config = dict(
    hidden_size=256,
    normalize_top_k=True,
    balance_bias=False,
    init_std_router=0.00919,
    lr_router=0.00107,
    beta1=0.95,
    dataset='wikipedia_en',
)
Below are experts of layer 5 (counted from 0) of a mixture-of-experts language model. Rows are named router (the router's row for the expert) and show model dimensions 64-127. Each number is 128 + 32 x the weight over its row's rms, rounded and kept within 0 to 255. Numbers have three digits each.
After each expert's rows: a language model's description of what the expert responds to. This comes from a sample of Wikipedia text that the model never trained on.

# expert 7
router:068198126145159115139138109154082199169131083185076123155152114157167145073138150130142127145140175135157152107051148115145169139115132156119137131092072081143170185079166136097076122159122107
It responds to: First token of a new line in tables, lists and headings: pipes, dashes, ==See also==, ----, and leading digits of years.

# expert 12
router:146151137124157114100161135170136164153134127101155182193155108144106176134100128145189100100106188094174143182122170084150198172137127159123072077144128139146156142111096128093100106071089116
It responds to: Openings of biographical entries, such as "(born", "is a", "was a", nationality and "former", and occupation nouns like politician or footballer.

# expert 0
router:150126128091165090100117131152047172154170142149097123121197133164075152121108182144102100118112147095126145145108219116156151146143126187177110129146102115074138132060102164104062097116102082
It responds to: Commas, "and", and openers like "including", "such as", "as well as" that separate or begin the next item in lists of names or places.

# expert 8
router:122117118164148100125100195120036179108160108148089146122132080107127144102090070139130131172103104074115048083121154103171164158130185088154080096143101114079145151111108149107122164167150084
It responds to: Field labels and values in infobox-style lists after line breaks, such as "- Born:", "- Coordinates:", ages, numbers and coordinate digits.

# expert 16
router:088187104102121098100129105130102178163158090181072126146106142127129121150099146173164062138188118111161158158113154132121161145072109143161161089105127134180137130078089123101083112140088066
It responds to: The conjunctions and, or, but, often joined to a preceding plural ending, linking parallel nouns like British and French, regional and local.

# expert 1
router:060190175101107137150112122155067116104112105152110126126119115151084117119090143180133159151164137142105123127117160145139104135074104193124126105073103148144165132052085132103109130118105085
It responds to: Possessive pronouns and preposition-plus-article chunks in biographies and plot summaries, such as his, their, of the, in his home.

# expert 14
router:123151108115169128170145159147139185089110120131058158124139138171057154106094171144142102151118146137167155160135174063107141191094125133126118075129106164091137121112115153160137127131077095
It responds to: Sentence-final periods, paragraph breaks and the closing == or === of wiki section headings such as ==Climate==.

# expert 29
router:116162166154135152177149188198091154166097180148104159154136113165038133097119147106181132097137154151134159167105071128105139176140099134161161123150104129086183148075113147157131115102087056
It responds to: Main verbs after a subject and relative pronouns in narrative prose, such as began, wrote, described, ", which", ", who".

# expert 22
router:084145102076118134126176161174058154147129122127072099215136123174138158114121137132168110109201147074153153146104139166124145135072098160120121105118103112099087165108101168111117174139095109
It responds to: Pipe separators, empty cells and line breaks ending rows in Wikipedia tables of stations, filmographies, statistics and results.

# expert 31
router:127171109168143063145188164128092147176138130133080131180153127132078141137090120125167117154137171088149093123113108124188158153147160163163122110138147156083143102131117169174107143142120085
It responds to: Complementizers, auxiliaries and clause-ending verbs in explanatory prose, such as that he, to be, could, because, understood, heard.